Experts of a small language model: 7908 steps.
Below are experts of layer 6 (counted from 0) of a mixture-of-experts language model. Rows are named router (the router's row for the expert), gate (a neuron's input weights, with its number), up (a neuron's input weights, with its number) and show model dimensions 0-191. Each number is 500 + 50 x the weight over its row's rms, rounded and kept within 0 to 999. Numbers have three digits each.
After each expert's rows: a language model's description of what the expert responds to. This comes from a sample of Wikipedia text that the model never trained on.

# expert 61
router:448510462480593595550503584530530544551416515518474530511478520528456397500473502502486505406462418446574543511461567542475538626510436476510478418497544517529539534433490447507464519408529562437505540460501519506464529519430589680527485492485557536482538494549557474401492510421619423513475526496534547463520521443509470486509456504503581425513493507611481388507448497546536549540447602486449477512463531431457562521478545458554488622482519463478480495492442608463531488471508443526581512388480458478555533436386451515487461500422516529509438484530502489456458620504524485522
gate1:493513555442538414558486541436491480513441577482566531605509481537553499500563530538551478563454467614512468498482412530493532546505486487466472478458567527502477548498553532433518520492586455437541560562638469523524556444510494391558483506530541535455506454456505588483512396500508556542470494462456500521517480653471541466513517449483514528434461498593449452426576530515510559490472510498519483449542596479564544517526515458550496520518598574563430582536512495515483492457541545535378514481431519497510557395507452449637417549492440554611496522495577517542550507623506584516
up1:569538470551471529480492455567469465482478437531451540412573575446412562405457499516526517516487515458486541524470607456511461512537510574543487564541403456488504455541466549562457480481497531601517434458458489516443468540536515593506564493447473519533540522581497431529478642472535505528548535508472490466504545469508497490544425561559434399514548532446537499531413527573485501512527460424468538529497409514461504487461567557410441456474482387519555448474492489528541490549469454513567450547538502418519530620547547638342574491425538467382476448539439506502486449495479443455
What it handles: Clause connectives. Conjunctions and clause links such as as, and, when, where, but, which, though, and sentence-ending periods, often after commas.

# expert 19
router:440571468488544594509436609448494510601528476496477530486444448450498573494426481476464544510431437402451489533511541458464486456559523504480536427543482562483456502375470536536487483476491541518388509516518488507490502448498568652454566511438523478465466378517536530521591558514417408551552531585523560502448558489509442474478487446505507536429573510527494515477372516506492552506524502374382515487454542567439480458519487583513514416529452545396550560487436509444520451494450534455506547461480508487581447514537495504511423469438544444492538399563545447470580552457513467441
gate2:454552500437483593512533530431504492535455402468510445432604506476574555534452471533490471562504462534485471588511523522488496507527497489472435460382436462595481489563601486590486491561582402493502503590430479468538465517444449438535498542522560521560544603504484495570488554472538586557545482545625427456512524568509628510470433537538446462617445534416512491445521509486504486555552482586406477552530527611417565417454555593547457516518537407549516492485554464479482504510510483536516517497502571463555436553514507503453496536576511433442521520559450467478500456473507453570
up2:550522530532567525457609482494554620416539493585505494406457543471473438509662532527468479382528473530469554469523558489510462538413590441457542552583521503518425497502517509493526519489450514445530491464494493589515483554554485578490420495600433524475494489414478520477446427576525460500493481569465512530551494483491387575520550438475565545459503498503427518426552565495501445420434434491597502417487507528602410501524544512475548429493430450506486477480456600552529508457512432545456450516469582645513471464470512511415487568427534524492501526504563500463474531507461571464
What it handles: Commas after phrases. Commas, and sometimes periods, that close a name or phrase, such as Lloveras, or November 10, 1970, before and, which or but.

# expert 5
router:440457431355476496537490559538517365524515424514402500459459530580504557533433525483459558437447470482480430561507499466449495505569572520511411455460425552524473436455426481540481454511516546514457501520476543455500524441498543485429550477503558512482555401560448537499517587497493444473557525507437519567469496558511454486467531393464592506516500498509490502487414504530487520527547550461444422537546519522481500481574569526512478517443477489442468519496471457462531463503418496587456536488553497461658368551461506433503494521361523440504474486522371569407528548468595418434
gate1:557463526541468566539501514432470526584533429503411539535548495480564470397570443479446434519525482497559508501518448610336442447475466475542462446563476520516529485441407588547439431437606448586459508448520577487478473507502536467525530556547454595582540489535484568476543504555570505514503522583447431538513558492422534541472562481551517465567582533563424544562496503527538447528524541569428423499513510496508567478554482529443525543555478475486480435448487560484456476529465483509459463503577547500485453530498514496440617454418451455590515468445390506490433534584407554495
up1:526449509501492525562518573483469462583517469530377528584584548465580507430640478475458437545533478480494490527507475575330479468478439499556513462576494523491562555424413584560486431436626439570448506478514538502479453461506530460512491497542451558602587537493491540473521523572553518505543501562422425529517523511384547499434561510548517496546587542515452514558518515497531465510534576548435443445546483500511581491590516508482525550520448486496496477478500548515440438515449457484457469492509524485469472534450514501461621490429420415598462547473454506477414516611457551522
What it handles: Purpose and clause prepositions. Prepositions and separators after a completed clause or noun phrase, such as infinitive to, in before a year, from, by, and table pipes.

# expert 39
router:595502520496431557484485477384484379482453509504428474549505487460467501414435430511477406525479526455541516469443540549495451487459483480462479574477526562485475485544481506535501542468471456421480405403442562511383487506422551521479461505529534460510596471452441480422563580612496544545542541580497423546513527463460530486580460522516573524501431527451462547502482476532419565498587413496482491531443487504508540507537496387508514579476484442565438363453513513508602423500461455444532498526499460552457535409459424528517424413539435586396504474501498502560481579557513521548
gate0:357451502469448543467510464648544448449487496530573524594477493489572404525496537504508588530482509492542522504530534481467585555589561467481511545443606524460485371486517502530541567495498534501470461513574518492553472407495493435479588525533483529541573507390374541476467490489395536464461508511374514510457531529564560506526507521494458447595491498485417503521512523576489474548598523433509583478524515433453496489510503542513543441469545551460459500537441419531531491570493458449529457476489413484471464406532522414586500492417565579520417569494463565537481579490516560516
up0:440460592593493481521536461498568442497438559474528483411457551506499560466460503519550395467526500528433511516493491502459515531443414446586493455567476524529515571428480466494476462495537571496499548498501487423537569583475498530458467513468503572541519399519601596513506449558561450464535494514619443464582422535446447509518577555512507442493464518535558575507508402404488529466388529533479516542428449493525426497471541448519528527544429509448413417574600531452482552466436450542504492555493569422514516581481516579462451578631431494532508461421501562454512590476479459466
What it handles: Name-start word pieces. Short first fragments of proper names split into pieces, often a capitalized onset: Pal(estine), Ac(adians), Mel(isende), B(rah)mas.

# expert 6
router:520442465478435550485566503488536452501449489440485461558430457512576510503413476426500447447550491383420494393479500527497399494534457489514472390403495469584464553539509569496515519476496498434502416597461575429445450467459490521563463505510438497474641487512446479469595516588597552468477390559538435518571590505457532563471531440473480511480400428516414525571393509536490536518525507459443588514434467511470436571497523510450528527520491556562430452536501459496528507458550537477498464511491473449502456444518543570535457468506434486509442463545470408463498611553534408523
gate0:566447453428463496481577428510505514390542482483548600461452458497516517482549491530512515451432513491452506417534418518545461505593541510484494589514569440486586612549492479469541497450548481437481532522436489482487571586478467413418459526467521432494560515559555485576377479560522489475462497484526514550520424479438562459407493538409468515564515554541560594413537491469540476500461552437417509477402585511493530475498427398456506408480529499505423530463504427509517553434481459569573516466575476564505444586418563513520399505537596473484505488549521587554469468446478544482
up0:597489377516524481470546421473477492524474526515469492621521539533534540387464457488489544598503617456552502426547483534458560391492559491573457536495394454490478460469472427510484502499538494496590624533411484440433440504483540440511560540469498418497439496513531500527445520536516531454483478516510479534427485472510523517480470380556506458414506484617474523517553442549596490604524522473527417429558523521528505483550498491434601482404476519520445489488455482470541441569461505526517460579416497377566529453533477449458536451562484388574463501536513486564490501423478482545
What it handles: Digits and coordinate symbols. Check digits and inner digits of ISBNs, degree/minute/second signs in coordinates, and mid-word pieces of foreign names, e.g. Schmeichel, Económicas.